{
  "vocab_size": 20351,
  "beta1": 0.9,
  "steps": 4352
}
Below are experts of layer 5 (counted from 0) of a mixture-of-experts language model. Rows are named router (the router's row for the expert) and show model dimensions 0-111. Each number is 500 + 25 x the weight over its row's rms, rounded and kept within 0 to 999. Numbers have three digits each.
After each expert's rows: "raises" lists some tokens whose logits its average output raises strongly, later layers aside. This comes from a sample of Wikipedia text that the model never trained on.

# expert 28
router:490502534508515510506501519500542513478525464525511497480501497507519482516456498476468514529537559485468496527544533500520537518513514475491485477551494488543512503470487506539513535479470485500501519540543585504538485506523459508512492522476487528475528488459503527520510523494479449484468501551492543463498527447504503503511495478523
raises: " when", " however", " than", " because", " despite", " they"

# expert 31
router:514503548493440494458500499486519499529484481503488492504468484506484525528470487481504490539488504530496488491486531499521517509508541522485503493479488509515540515539452489463491483535491491488532548493504492500504482527541507466489485485518498507484496477459557513479493457536453486450482526514464519503508520507490539525521553508473
raises: "ed", "ess", "ities"

# expert 36
router:533501506480495520512504494513516489442544476499526511499471499512482507479520521544506467501524485507518493550527471521481489541511507496484492506556518481463530506493511485511498535511498472490551551553513497490547521543524490454477470541502472533448481470465544518467521536469474490504477523523476517497473534485514464512498551499467
raises: "\".", " months", " years", ".\""

# expert 7
router:491507503509491545474474515502528512462559494496482525506480513489509465501528517520492483529574514507518497557511488527461506517523508479513482492519512527510520526482506471505510530497497506518551557550506489524513508550527485478518504519494487545515497506462492563496581520466464468501530487558504545463493538496522480511498525506478
raises: "arian", "ian", "ess"

# expert 41
router:495511512525498521508508507497488524480523443498515501507494508458518534504505520472453477509535495493495509493540476541512533503519539513528482507483513551476555524492508454460491506524518510515488533500477490510480495539545469481472500516462517566471497539487530525525533530505472493532457500496461506476476513483504546539507481521498
raises: "ice", " of", "ists", "ows"

# expert 38
router:465460484507498541523503443517513476489494492507495486545501526478515464489505495450487513532545482472544516503520511538492498512520495457490455497499535501482520503481476522475525527515547535529514525535536501532509511504531473511501475501490524545458507502483552502554531564479545527498500527502460540520504534497529533487520521534472
raises: " there", " another", " each"

# expert 27
router:493459495489503487509497492483516495517508490525475468515484491496508528515531518492492471553487481528488544505503492508501527538501549472480467489533488500497527538526491496510517524508523480509505527512556515495489505545522486524496452471481485534453494463478557485533506544488496512478506502528455519480435543519524529514509499508511
raises: ".\"", "\".", ",\"", "\"", "\",", "\";"

# expert 16
router:522482483500465504525487476501546494510534464475509531509506503492501495471509507482489462533502461534499521539505512562481538468496540465496507471525458524486491503532488504457507520495532500514502556543550511497474493567529477530525488491485502535491499500472505465507524523489526517509520488526464511467504533465522486523517499539484
raises: "s", " or", " category"